Experts of a small language model: 64 squared ReLU neurons an expert, 9200 steps.
Below are experts of layer 3 (counted from 0) of a mixture-of-experts language model. Rows are named router (the router's row for the expert), up (a neuron's input weights, with its number), down (a neuron's output weights, with its number) and show model dimensions 128-191. Each number is 128 + 32 x the weight over its row's rms, rounded and kept within 0 to 255. Numbers have three digits each.
Before each expert's rows: a language model's description of what the expert responds to. This comes from a sample of Wikipedia text that the model never trained on.

# expert 44
The and at before names and opponents in sports schedules and politics, plus word pieces of surnames (Luna, Montefiore).
router:146152138098188116098099105112133160124136104126109120106164116162152126147117080095119093129122110087105104167115127157171078163129144199118127152123102112127117167091126130095127114071106126
up0:144076166144138142124111101095094135154137097170137195148160095094057178102139100063117159062139071152151113119217150125083130088180129059073087094137100142117072127168137201156157172111143135
down0:111142150212086100162166099158150155171078147088113130085091094098196147117109170167134139128128132115190102097124106156122161099141174127151174108154090188107080073180049128070218129101157181
up1:156162190065116144101181126084107124217136197080154151178125096098146141084082079217126121112162156184125089066082181159148103126125129110119138141104128151183132111197161149161092151087122060
down1:160120129132154158109115176101152124129165141137125158117124087118120078082167097143084107072144089160194164156143080130159130124078183180113119086094145126166133097158128122168154134068136120
up2:130075152056113170154112129124165143122121117156126128111059056147096122158105086130166132188150131082093146069129172169127130089139149160176095138179131132111151136117143154098116140139159095
down2:151102133168101105141091136102098149148128131098097176159137141125105125109161128106180108140125071158144131160141151126147129102068175122162125090102135127090158146123081145107149161161127131
up3:111170099089122150096058113163079105122099102090138081138129181097143156142105169181076116106084125120067151119152092150121133125077122130120126080160162113176185098134090101124085117185112111
down3:150105103146149110086090134134151130108090156149132088120126152136153130108160112124095112124150147132108183084109086149119147152139126132170154132111140070163125042098195078175083138175108083
up4:141138130155134126122107099185147086090116137103115125113148147134156145140163192117109116115139139085088118134078085173165129092124162048140111085162123108116147126175179130128139103137126163
down4:161135174068203110141112141146141125096099109146135124079172156176133113143102113156115194129118122115126099116053125193131139134199117094112162138211117156181097110155166139138153089136131134
up5:158151115111110181109146092111128146161150091147153146098109108123081130148104136130140167132086153129148199095089098111126181108127169095126148163101108114126180133123121175142159165177113074
down5:150155182118077105174138122112133182165127167077124159109090145133099177106093097156158158083189125113127153104135123123110136160099030142106149129107133103159159116118108136121133169113047108
up6:135199121122129127076100170154160148152123085099122119162117149120084107128151102152168131091180147116092173175101153219167095164151124139096136090097113111129144132078122127119095079135123105
down6:084095119180080102177041132139086122109167186186040129140110113148108110144128142161091110141103159129121087125102090108131098166100155183110166118114165154108178121094104147146144123134123154
up7:198111148113115102186139152108167126115110080105121139154160129080133109110136136150160136192114098090093096089152063181124122117083129033114157142057182147140079107140150133099187131152109147
down7:140096125122086124105118143174097181151099129103151173113148126116212121144068092102122127115152148148087140091079158116157135122120070110137166104090113146176126192140112156165124183114158154
up8:130171072107124091147158098145094165153145193177145111119121094171138111091164104140099149114121128135153090159110135112109109127110115138108125160143172101133171117146151090161122153086178154
down8:164153110169133154096151035171158075102162120137135136107129112101111098125111150155126108133135114117106136137156143080129128185132173190123115139088125091091151104114191116152131156106147109
up9:158165151134113095145121074147105077141108109120121101133124165153101108157128121142071089149101117123137123132156116134150137098167160158110112108069201151154125132121098119187137162101127190
down9:100164153120128160154140157094154183155108176119114161110150180143107100100193097135176073120093146165198103146113145072090119168148228169160119130108137167133124122114123131079095187119171164
up10:154120145105097093199063096215109171168178133130165062122093095132141086151115133227162121101092130157142100132107200142198112108131180150152090067135085064118170156113125141111104161141155127
down10:098079137149164099139123116119165140132104141112110160124152129144147186170186180132164079126182088083158091111191146154103119158093144110058134150135170169110122107060134111172150111146152139
up11:100137076127158129106101127119087057177130103158090119099148121142170122103138111145148119126108125121071116156146124161118114076116153136125072113162131120126155120130137195165108173125130131
down11:134153121158100156109086179203120123128093111197132124096129121148189115158069073121064143166112083095086097185097156101079141173193160196183178088178152154170170128141098116117118104164089116
up12:155079177129194175120147122112117134191092105127146171059136114131083104150130151151191118134079133093109154164155088070120088124082143102112115120108178114133177126123192139147171170144051129
down12:142134140124147075102113144124094159080094171134093160095128216148133151073133131112136133130135101172141115130118146154119141117110185186105128082117172093131132072154170097139094127127112077
up13:060085188097166107153135128068042156114137099164143139096129138092070144113074095142109137165110165176166127132127113111120110173090105099142130102141161067154155140082094113093179118119151153
down13:168176148156123133121187093121075091147132114098050155149174147112131124101096037125123144144101121108144145108088121140072169114123113136135102107179161165119176085156141154105188157082114143
up14:105070126100151111102086051106134200145176138184152110182151121186132097149170076090133097192208114078124085139113159180109053121157095158095106199053066091169130139131074169095148150137124140
down14:145144072108123074125125127155141100150169205155124122143206083134180078095124167138155109075071160143100152188107112128110108123080152186103165159131152045051174153168125125129122102143056174
up15:120097186085144110129119125124105106069171149051136175161177065166127075107119147123120131161127134130132147174117149153131132149133048135166125106144198086099171125151109101158137136093149137
down15:081197121106080105176090109143154112192123129126144110150116153176106139175132103120173182095113074116153117107075104067136134159092115115132191128129143133104089130130138135123111127215094167
up16:142153190091138201132160149156040116151102079187125080114103081126179124140115104129106144156163134138146135123102150152110127103119115165098137171138147155181160185145134132124149122125118131
down16:126136121136140039132069154175077125119147098178115133096132065175154123068127156161121117092129120045082132135122132145132131108147193145157120151109160134177188190127169145165151171156042123
up17:179168132117073152125095157198142096157130173129103105122139097155125150153172130147108177129057116163124155132152142143086129107163161168145180159162098128165128217117146128089138138082138136
down17:126106129106113126207105155103071185130174120158148110103096000117145121105126075127170143091164101128088097126181131144135123107122116155108109134110115103137168062085150060115142101112177125
up18:186089145163141093116072180118126121140131156178144155115127138138126105094153126122152125127123073157128162168146135037128143117151108168103134119113151097155148130171137090176134165133128145
down18:180076128118153121217109145207197158102104149120130112123112132112172182119187167195077118174182107131133158117138137135131076125064124173101163141164147086152076118123114125127148164101094143
up19:124117143151123125111124127089116132112145093051112131101138099143095114143146115146124121087123135157146184144116152112121128112161090128133073160114159135121092126132080130112109137153106125
down19:103093122152185131156152125127117104148145140118140097105108160111182149112144157156128116107161128142121148137146081231153158116142132146126173162105096148130117175138124071056135105155132105
up20:122159179108104142123137189127166122102161108170158127145147115106118124081157095068155098127110062150130152164182142089118129125102068128166105113157134115165129149156147101128076178146109166
down20:073163176136084111089148115138132161191160175132120136115093086113138134114146109134111103138171032109166112114195139117113153087089180141121156139139092151132147076129144117127092147107101091
up21:092132092141147168165155107092087154158061126142135089169103127127155099167107081133125165169106154126155153138126109162159149152194133159193115158096120170135176144157113108123103150113167078
down21:101073124209126135117112125119111073159068104092112119134142136105143167145134153143068124168165087111133169114104103122053164185179109175069151109131123158128122160147079133123137087130144130
up22:121138083065110058065090128118130179179157094164149097140137184088088115128099101128137146148115143135079160090120167169081155191108132187076135165126097127086134086126072116159152095136123120
down22:140086108125109084121128137148140080171159169150077111171125203133109124151131138119135095131091143072104118144137182089134074112088138129105156167109128125077191088094125110132129118136119139
up23:130115163112129166136146109164082072147080154104112122096167170146114130196136153137164186112104134130093157083143073132113115161118102106117099112146125145071133111156114137177141116182124107
down23:133162164164114126115176055118146164132112168114086117119127168110133158154133094121102137074165124155120103102096127110109117122047142116104098113133078084136094083171118180157120074166124104
up24:168128175216153196188096139173102120084141152131125141109161111124107119120123190139128106172107071119127098163126125110164108125155104086087132130110083095095094113180142138134110126094127131
down24:126047159185128085126106148162139118147066079086119118110153119136140133171114182096129160126121221084124125148130146172194086143154075164133130066098087091155118133082115095113161181080106111
up25:118067107160150166114131121161111092130149116069118137155171082115127108113065171154130126149107139136066096121173085106109138196090151128160061121120160127122127115140112122131107153147093103
down25:177194161125107113081171114091139119209097103199145111152170172135130165148113135104147048143102140115231143094162141124128133157158144100104125196137112153149126116141126082118098152118116129
up26:119132138115137118148086150134145173161088083153165087139122103165145114157183104131131117119118169102113216146101196143121116141128141132122127128149124151145132139164110124086161132148154166
down26:140145086104149089142113139202130133113092154183171122122133133181168117113124137104179095121110128072152118155145128144122153151084118119157137099135186159084135157168128162070110137145099142
up27:154107121076120120134075144159163154150125136113129098148153160111089071097150120141130149155128148146074147109105199131149150149173143137138077132116136073169173126129096139111170130114167118
down27:184063106115112119149180108140129118107126163135082149094126092143113153152149114120101135158106184114154152112119100146148093130150136141164104120134157071091233206109130162176154163172143135
up28:093122136159109049156117104109126112111104131113148098126092075129077069094102208092121112121140099117098186125144144142146116113103128126134138159099089085161164158166162201132111083123193037
down28:139130163174136174141106139093126140069094163143133166117177100110126158153152119173109147117157123167106152125148150139136138186158183085109136140126195126142152168119122113156077158154159092
up29:169100133241101195133138134142096103147151189100120103131074163088085127080153151163152207105098077126093115107088076108185176144166144105160118085122186152139090106131153151134153084165092102
down29:153110091147122109105163156129118130166120116144174122144144178126097132138104102141152118102098193149103087111051138173110145100074166088145129120118126210140126125074133145115169138118117169
up30:129108160148174135098162176084176077146110136072113098132092147124137058143152185134144126132109114179104127198199143134176097100122105130112083182156112140128149160146102073111101146128140180
down30:142081132107073162160132136118137128124117116126101121141189101148191158167085071146087129171147107172124092118212132113158094085107120092077154106117118107071160138108155131165116139121126152
up31:112151145079125189119111133189146138115162082151114112110158152108145143175167136163177069147105128134120170171101138197187088093113168173141185103119091120050115142173159092109133110109119159
down31:138129115169155122130112102160172143111157141126066113070100131124160130090101144139167126156102139078126124092095129160191124142111165112074124124092136072106110124140163140147163121156091145
up32:116088127099113115118100115095134176154125139108163112143082131134116078157108109106104120156091134135119148167119097154119104135146086104087090180135152106142167101158055148112131099140106092
down32:159142122084132077115198100174113090166154195089170141186136126133116101103101111074104164134125161087130120130074076123129138083183130144129169147130105076136109132093118108156094113155166122

# expert 43
Commas after author names in binomial citations, such as (Bates, 1863), plus numbers in stat lines and middle pieces of names.
router:140141118133168122121094095094128156150152093123124098074116109124134134146114129043093107111154110097102147128154120142134028167126153179116141163148114127064139165119150141090089118077096148
up0:166093116194155201130154157120118144166136127139154172156161072078084176070118133141130186146133143225140108193192166128122118095227131087106107085086124130076073071143150146138171189132229110
down0:141127143128100114186137100184184121124131133118115131112120141108171156107156114125161070122089154149158127152149084126191116119128170109133132172123187118081171081145084147100155105172134139
up1:167175177088091109070190170081118147209134159120115163137143137062129153120112149168119140126094149191098119115087149167111109144109152117141178159132164163153174098172142123155044155092093067
down1:129168162151134083128075145104195151062117143136096169132120126110135061096121155173073111115125122115121140208081118187176113130087209163128067070137106076030127144102127070133160152110120116
up2:127050178122122115148143118106079198140146129149114038122085120097041171159152070176118152169164114130110178106039136161116144132130121196140087147134136151118108166145138150161144130097104103
down2:144145161146106118104102201048073176121112084119100121201109123105139097131135116072161131095175150171133132135163108085182180103114111123114150064049076158119097072079125124110118098141109121
up3:091144059085126104109105192086099128145072115124123091129119144116145153110111185185066135081083146108120152113161140163106153136088138118112146113127175079127110068122094092100102100162150091
down3:196111097111099161097109128128138161166134085176111080127170124179158128146121133125075100100163146137138137179105089132137171144139120144139136120121149114214106073076170084162152150186107069
up4:171137155144150103180091132184136057071111135126114109066093097146142098129169153171101115092130110069084151120109099169145161137145129130147135126120103124126125158197173100179096126120146136
down4:106140158122116103130072147135134145110149074117100082094089145087142133153141162137129176163125124159088153150102116171106116122122132090136117142197150144146145141131068090097138108118159131
up5:207104131130133125119151062149165130127114061152165113124131101079071131153121130169161169117101093130167188106080116145132176100124182116127154176130118138097136123158157112114168097160103099
down5:148148116116099115153140124081173178123098161110133153150074167103149136091127034134194121052183172130088138108093142117171090133102089096144126120158030115224170105106128157109162150125127139
up6:182163111141135126088078166099147152114091130104100139136103110082132112155105144166147133112175085173152147138077124253206094178157146143096134069113122058132141145104151097165115107136160098
down6:067113103151122146123054128067130148155117208153062128136114122191093104158151150115077067114138145153143102141130140117082108127074141216121088130072094143132129070102134130110145149096117104
up7:151131151119097086173213085020126128122118140087129148106120137091139103135075176136162097169135090076121113093157123156098086108118151033132144099059148160121145062176163148116159108166147067
down7:090129133103091130116151160149089158122130155073172179127134181100120114149108127108138129124101156133108165140093139098143144103122045079148157073118128137182148159102121167058183148117120161
up8:132138061085137125158158095152087150203144142140165075180134147145126112150141095166180129109124146143162161163135155145100183106124088103068077131137153107102168113130157102174109153113156117
down8:105111122161089138081092139148179177093160108077153156139130112119129107159139106120131110147152158104100149093178106182135108115146118135136167085116072139091157105074162089089132137170083127
up9:192110112152110144111156125124112099210086144135161102179110173183107161123155102147141122177104165115110171138129083066180148087123152185107098152080206132108148135115110119174098164082129193
down9:057091116157125192183104152095142156192146212127093171112119120126103129096183130085087042118157118161140148120100102127093140118088130142183139135105100150142135101200112109084152202178153158
up10:151075119127159079160098069163105171151128148128149076087135110118136147145156157207162118154124116132152104102102180127169153131155180169149085116107113103074158135119127124137087135125178151
down10:096092129137139133157144119134148077157076132189155126111097145149141171151158169133170081108185153130095109121173091085066121177136082094093123174107192151091149141133176087164170112171128153
up11:044131094131130180078092121154107106158146098167120157100110122139159103112107102135146118095113117087087131134173150162094129074117094140113089105128099121121128130121101192124097177138110102
down11:134159103154103171129076130191159173111151130212135127081093099163123113155123130054097134118150151078148126154129131107093086126173156172152107125158130147178172151077138126158152182154068109
up12:148122131149181177111121153128113112164085099123125187092075141103106108130114161116163126139091125068145152150162081086152172150088108079132177121133150112149204101116175128137150124094050103
down12:181074099174157127135143137153139058124152174086135144134071121129124153099117189102130135113228107138121130171140080123097158197146149174118170096088125098068093159171173030119138152174154147
up13:075059170128174114165153169141027125108086117163172103128157110112084138116057125138165124186110113112092127132079147153136109139118159123092126082145111118172159116096119163078159119117185122
down13:141141194167118128140148105126116063107106172124051104174166146104145164134114069166104079160129102132107157116146118147116133092102192144105104130128171129129169091166185095073168129115108158
up14:099097105114102119116119099107134231124148119171162130130144144123124098138147095069098144161135166104106111148113152181169050150128109142094158205071085096157153094149069148106152104127133127
down14:125139110134113129126135153141072130141164145137058088066147101114185116143110182127097104115085181109137113155127163100153147112094184191103146159147111111075149136082119111139125151123067146
up15:114103166086150132090075115152111151105150170082107174132161107171092055121088157140125129147155163117148173167133103173122116173144050133151110097157141101139149091126107107139144133071099108
down15:128194138093160102182099087087169120166103160109118108107148146170123143166090111107177173058143088104150136126070160118125140150052088139073147129167123096099096107089104123119123136103111132
up16:170112136108114193145172131138013123153092072166107116116114111077147202118136099133111124148141141135152096103084095105149129125122139162144119135130144167151172169108118117148140157135131173
down16:120170112126062090153088127116101138112137099116170147074111073102137110089151172130150113137143162090104111137112162102155148111101202140124108140113141122141186165098157138166181144102026152
up17:182142139116125157113077158178097112165127178137108138152137145112137146169158172100083140130072077176138148094119124148123125101191165142158116162085081121166157188144177093145130124119177176
down17:118102154128098158165119166111158148117163146115070142149137105109153050086162101165120151118144111141121087131169112137092138143147204111078111094071075132140138097148192126081156125131115138
up18:171098172138103067163095183092132135160145144162139151085131100105126130140131116186134095122138023140124173181170144063121114109174139148092138131121137105106165094143166058160109179134129177
down18:077110135087149111137110130178181178066164094160130097091096119156093150113162120139101132112160166114094148196153126108127033128117080143139207145113119084169143134093124123098166146105031135
up19:172089134142126118130122125121080112157109091117117152128156088128122107124113154187128103132150174158173152106117172140121117148155153135158065168064140107147126048102102149118046129129103129
down19:129100088141169155171205099176101138180145115088136126088095158116181153127153187117111122101193113107159128102132102198153130131155152118101162173138105124104097154140121051093109127143129127
up20:172101172120123124173132146150156123124142149142209151117234105166130104104182126117107114150134088162110125147139129104139111148153102127126085093146186139148134149161153136111099201161109149
down20:124084168122109117128105128143112191172100186118108143153068108126182081081178088187131125123177091098151137141136180122146176131121149164157152131141149146114108105162091149097060142109154097
up21:089110090149105175178133101085161183159111099141127086123095104122136125109146131151105184154099097124175124150138079142136154110189101122176111188147119182154188182149158139160098128107209120
down21:159124039102152157101137157094130147133094096125135140169090163098150196121129151176159137119095197084160189139160110120110112126167118124095148113110114196134085118105147116117150115093116147
up22:115101110097140092099079156091156186159124085150124103171123148081101135113127094115133147115144137185086173100125132161093166207076149172090092148100118090121105070156116116139149100127097127
down22:134101059112119135136149110105123132155127155158090101107116178157085195223136162114137103135107119087151089087143165109132081084122188175156076191112116169072141090079145143160154128122124100
up23:138115148119150184116165108131082105128094113064125124114135132143125084160129125105123175099131090076144146104184094109092125141143148102184105170095137144085132086149126077197125117132127119
down23:126122121105117162114166068132143173167181191089056119078106164147132202169126126167115104101159133154128096125074167161166091142069185115104115163128108137148155078149108169184111099134124100
up24:180096074195130126162106129149124127128128148127157128121141103143086113113116144207141136155129110115157116108079140115153110187153123100115114133100087066146099087178115097103125123087182120
down24:152162170136115036156139135104093079171117099132037102089136113072152137193169124114123145120141189105081102161103176132171118136125135175156155098162097136102121113096159091116161147072120123
up25:120082110187136155163105103142096088150144102078132130144139103081133089119092115141110145137145162144086102141137089134068139186081127143205084164142173126110125140154108101141082116169140126
down25:193169120114162185076161110117170140134138111092150083114097176140147165147112118126116030136091117133160123058186135128181055139137153116103113202135171123174111183133141038200141149073102133
up26:142142129134138106177139123093132157152133108155140069147142115109118123148161142097135135142089214148129178105062140182137125166115104136148142120130104129136096121150102117111126117113171137
down26:149146086106159101134127158150085106109138205167130155103122161140119103120116186138176057120117124115137114133150139119148108143079149120118095137135118172061134146125081123108146095149126133
up27:134113128108127137085076138110142101148105174130136129134125131151102075123137122150128118129097116169114148101142145132162129176148149123140081143115146079194153122074116127063118119146196098
down27:151059168090172153103161124095098134128078162137136108090133110151145172125163121106132157115136168146094209090120146171136083122178154140146102123133143099074147177087100163155096133108071098
up28:096150123150123118120137138121127116136123115160146097087094072134083067136131190145119124098114110132101196147179158148148130111139114135174142138115117104144135213134168175122111114117161042
down28:091097121133157129126142146049098131134117189157074187105148089104112123194160154139113153106164121143089146124108144179155133140137205164129079111151169096172144155114111108139125148120093089
up29:107139172159055128196143115158136098155127164111191130126100106091095140110115148136125205114127058156100137143054071121191145180163111127151125108133172147143125164180118144104123114162120110
down29:138086172116167078129124165121160123131134074152133103172114146208125095110170156180130100165127124150133090113055116131124195129088084090171184171127123160128083147138108181063175155063116163
up30:079094110125154132115081149096144096140144129060086106166103153120145087142135148129169129155100149190103088134187149080106128117052137146130107151123095127100136187123130098107117187126155166
down30:138116135115124176130125107101184151117128110117135127131137085154142144166088103202181101185134078206115095118197170145144104110114156107106087134136130164144130157114141196125111131103111117
up31:163082128094121174115103117109143130144159077183098123137204148159138127186156147170198067142086127142127155156089144129175112100145090126132116138120143154112106130116167092118161121108103181
down31:127172145156107075132091114136170109110118134153127075092086129183107143152109104093149144154107152103094131137054189120096158130075139102086125121165128103134119125129149144092161091147160116
up32:110064136118126156168148124100119175149136117100138119175050125132124043135063146159133121166106114144094148130100122110086090085109107116101085151114109131114125127099113138128113107114091101
down32:125099104180134125098149137143078148131143124090132064126131103127127137133161132076139148101089137106095153170115124193118117120138142086090086135147149045147071125101081105110093058127150061

# expert 13
Final pieces completing words, such as precis-ely, accompl-ished, t-ents, plus capitalized first pieces of place and organization names in tables.
router:145143130121172104079099111095127187121131108111126115107126129152140106149126122058116124111134132102111105147142129137168062148136157161076138183162120122097100174121116131082094142087102152
up0:082059139142139159132125087154148129149167158102193209126115086083053145067143112140102180117140144176112093158148088113103133093177105089157103102145106115108114109141156151114173183153153132
down0:139150122139123126111170095145143131162124113163182111088102127168141120157154136190152132124119141132132134133121076135119099105144160132132121191139154100109146097137129202108218116185155147
up1:114195154079084144102147136097127137209112144115125135159162099069151142135105118164134142100144159177100111109135155151135112126095130103101150122154150126183166110144121139148073153098102077
down1:144118151120156140133108212126172171040174164157090162090128047091134079048152126123103096086145128176156148152099093157167119147109156145105142100139107104135128154146102101204113148131087068
up2:106051204123166185102135096090168138110129129134129073167121104149088081172131091160145137182166114106099115122134131120107104175142086163158054098158190183124139148155122182172128121128140167
down2:150117111145135128077143124064097168141139080181144112184124061087132136076153070153140078170170137127146118146170133097179147109085117069149110073117118126140129134139091114088100143200164192
up3:066178085087084150104097136089124133121071128175183106087106143089128139108076165160095109120094113118099169115125099146132161155081135136161127106139134086149199104163073126079113125171116040
down3:143179040133133132101152157146177158107167107175065085101164164145210109125139117104070093141153155121158139092084108158111148152140134148174171112109129106139090094116167088173127153171104106
up4:182112117115118133108134120147138077097098118134109104095160092119144136139143209148152139116098070083091137153071140175107142127141082087139120126151117099064132129204151115158124071145099132
down4:122086141084122090170066147105125100115144108134157057110133177136117120205094171242148176135131144212087134074107116182126114161162139074095135093202065110124148130156099093125113158109139113
up5:166158078102095154153145118145108153145129122139150111070133116126094077153138135123137163087126142141133163114113090138133176102128149079104197134155054087139182119135146167094167134175099053
down5:116156092175085107159141115090159118165085162162080131154136174096098088133094090165155146056139153147082121119100145119144109144147082114122087118113101103153158143122159167127151172093051106
up6:186172176155138134102077170127117136121123137114101160120123089119129096124104097191126142105152129193132146167042103179152105200161141155106130087105106109217169181096115125150086094128128111
down6:119073111178140104149067166104154115167164181164089124159108095148126099139103141083150056077172155186159090142146120096124109168066135149150097097057141150120108124106113110091144138118117145
up7:184143151139108126157146126103133123125146180107132129101138178126126124101158141152174103187150078086107105127150126146138079126117126060131143075094203151152130113120107161115181145190122133
down7:088093123090109119068136160163062190123119138112179136093143182086105146188069077084181173112128129126155157127078178117128139145094060116123140106092101168156142190138055137103116185140137136
up8:102168081113168080146200126156106162169122220136165155133146118167127111121123057103133134098160093124125096135121156169127126100129153120146162152152156066147147149114149124152095163062139119
down8:129070108120138118103164112152149120082154131083115130085153108107073113150130124148140147123124095161120121110188124141094107178136161157099153095056060090102120129101160116152132107155112182
up9:125146096137124148092157122147128107148077140108175143151101142155107115088103123116103120187109154126181103168136129060144148099156131140134121125094176158137117119143088134157149165079126154
down9:133110084123124178175151080117174156167107178127092116142113129143149173072205110081127077109101109155165134109172158073128115101139135157135151176135130161121117087120135121096164134151119103
up10:144130146144137122171105098181128159156122124103200070133148116145114103154143152177160140117099117142124104131058156129183172127102181134119110054112104074077149092128135136137116109143140097
down10:080076125168158119176118120079136089135047177168153161159143158164135210141173147160192077154158150058114083078170118115039087189192136113032094186120155189132118061133161104133177114132132150
up11:091123040127165144063094137144115073136165133142132136108155097146160122120152106134160116102086117108110112148137122150128125054066128138134103099146110142174150135138100192133105163164100111
down11:128175120134075178080096154151115121133111152196140130123100039157158143155140054089144109191118105070110123167090162105121120136162140145151148170178100174182195139137124169172123169184073139
up12:133110192124116182140147101109108107167074152187140214105084128101098158112142145176175091161102132071110153123158070115127105117111117148120144170095096148166186152165186165160113165157063099
down12:067128164088120128160130152103120118122122219184117136149105134146094111090147147092178166153189085123125120109164134179079148206161140149110144077107095118129123131183153105103142137168154155
up13:082056169150163100146169178127033169122075117151144128071134168100040177081063107166145137180122123110126129124125117102142113161124116134150165093130117072140140130098084137071171133146168128
down13:147141131163151090120166105108149131130105173133105153168134159140122169081102134149137082107098123060097154146185122091068132103142195126092102144073143124119132125120150162103134105161079185
up14:102064108116151109107113063105126189147141130150152087188146107113132142152132093100088133165140166107111098132125119157116094117124136144107159175105083061136151164117070145111184088118134106
down14:140164102140156140145172130133112122131156177158060117108185074136188095154088192151110101117117149141163090116122119110104119159064157187096124126112160078088130107124142142100134121157113111
up15:107140168127110125128091086123089131101150154085139183123188054170112061101093157115101125152143150127116125156145101101134154133134056126165135115155137130111126088130084095189133164076140092
down15:086208099046116115150123116103176160152145178128109131153176142121123093196151125066180160066121102151204092113073121112095134144094104179088168115160130119148104140107120139159147097160088129
up16:156153183085131162167146130141062116128139069150129106107096078091146148109157099123109117188145143108188128155106109128088116141149106175104128131129144168158148181158107119112143149125121163
down16:141123106140125059112066148159106151117129154178110110120134096145090135125120149161131105150155116075080073096174155108151113166110203124172117110119119130172148121122164130136145137134063119
up17:158136140117151175133096162167133097191120151125135161144101150139132139163174135115128170153068112213139156139147114121101118098171108179138138164124119139153116208128163113127136144120145132
down17:133084170124175193166116181107080125157163176134076138142134083129137083110130116142132156117158099124111133120168125150104151129130087131086118078165115122115139147167153127144184124168129131
up18:123097125082091128124058201110169172129103179155173163077097145076110078138137103157163110109168073151096160146172142068110098102115132131148134090171214140121189075180104098162141157171120132
down18:112066139111142120209117147176225109079110186143061066104132107137108152126164106161147120113209110112120168190159180076168071154121107127152173095119155109148132134105100103099159130121043131
up19:179086132150102111100107099077121108128138084069145153117150093117124094135121176184084095110121124168181153118109176123094114115104087159142058166140151090122123109083079117122112117129096135
down19:122136094129123107161181111145128144162123152139109112125106155115167104089154201161136085122195143132140106153127085194079147143141149150129172152131056138111100181150088086063120143124116153
up20:167108204134106111200138122090146157085174117122186132126158148134118110067143126128089099147111124152113144125164137158136136160121105133144103117107149121134188102191147116128091151153114128
down20:082122183135133112127129114154109141141096158115140131184107121149171126073139116170074084122166062057227155086169118103125118126131135141123161148152142154114152098127144115124105153098168122
up21:058115098167094137180142108070124125146111124187137126121088110055150083122146117125091165133125105147137146134156119155167136113177149110122108205159095160189199142157111136146065161123168099
down21:111130111168103145081139160116125076122122123181109177155143181122151212101141136092122131150084115099084134082144128113100171138142160117103170085137100135175104103081092087112156132072114146
up22:153103102055144093083125120119118158189133114151124096172177145100106153105119111168140137144116167177080109112115118142105176193099129157098112131103116090129128081136107091175173126115142128
down22:171070087190133094176149150163115140156161163145102135160090137139103165186099156115107081149129144114155104130177117105102110093081127140103080150099145177092198141086155144160150140133103100
up23:189113144100095196150159118177102090126124155089138142124161145146124077167162204124114183117119102115146118102193093110133113141130119095152092138151111136084114111174070141164126138125130098
down23:102098168145116158094191074057149129157113163125059100116122165137122135149100142163105111116195122138134062099079196129159089134078184111119107133134123138118134089194106204172154094123112107
up24:163113130224124143171088127172130128102136178135177124153129126121087141149144143160136128129115044125182113166117133102149141165150104096093100115112102065163105139219131080115130093104130120
down24:119170173168084048082110152128110105164120088167089083148177139131141115130128157118102144128094184082119131166071168110151101151120164142134155118172136145074107117103183101106144182072086146
up25:123109126191144210135150135178113104123124093131125124162135098089123088126075132149141140161122144112111133148145101129084172156093121107155084143128140114085090101141140093141123141161098124
down25:129167129072153170041171116095175125156123124186082107146096187115129147125117099148138009142074175096173084093135080100121099148151166148120096162146174124216143165155132153118120138136134127
up26:165144160121132127150095105125143174157143081190150102135153116163120107173180129094138106149112170157147162152107164189103110179118126148143111134120165120139118145137106128094139128163124157
down26:127130132119149124124105136147128122084085158173159130149139124140163131131093117133143065114091160080142149152134183133154133130071092094117103109142111198080175179153112148107167118217081169
up27:136087139090086139109078190128189118115157142179138148134151123124118044120148092138138132135084144175082148096100149164137141186166162140151097127118139080174156155099023130088128137140175097
down27:196098151122135207141178127158173119088128151122116146130155081125118129113126135117156125117082127155138149110080112120121115145193134141159094130107154103041198161106136199149113147186120118
up28:114132172151094073163122148121165124139199102180154102107108051109088065125136158123130119095079124133099192146181165136171130084129103131170142175075118113196152180134129161114106081135159064
down28:156100112128119139167111119081131155101107180111120135100166121108131130193106176113143138100088110177115176109110163227160098167175169118081072134110169127113145134173116098130090111121119111
up29:160115121150085152164163131092091130165156167150160134146075127131094173101106164134184206147087061117112125126124099089145168156138087112153149077129193112127119158130117188089153117138107144
down29:094124109134121111090121162140163174140159134152161152138163125200134065138125092156100114074146154133175151089049098145139161084069153125152151137066122151160067124144170180024189096104104141
up30:166112210117111151113099197109197105106149126086128102135089159174144054159168150182129155152127144191107096117179095103145088124132073106122122105184148161118147147135116106121121156161114153
down30:110075139127084163102144150118164132129119154137059138204142084174118157157118090148112126154097160177184090125151111104162137118066138096123074113089130167128148151141076133118096112101137158
up31:196117139099098197119171117127095122131134074152088118125222129113135172172153115210182088116145131089174171168076148165176087088175127136156135084129113111097107114142107134121158114133102129
down31:129106135211065103085093109120168104107107138162117089132131123146149132173066117164134123131124128156078107128088146125117146141095173075061122123186132098098131154171169136114119094147123127
up32:168091131121112097132161112064116191112119129147145171157077153097107039142146167151103142142114117153133119132101098119063120148086091108136086156103171133152124106108134179134069091128062108
down32:114110113203179145050221109149093111130134174086073113167198112185137106169107169124145155103175151118108156160117088145179098125121133166085141151122138099103040127095150132140137084156139136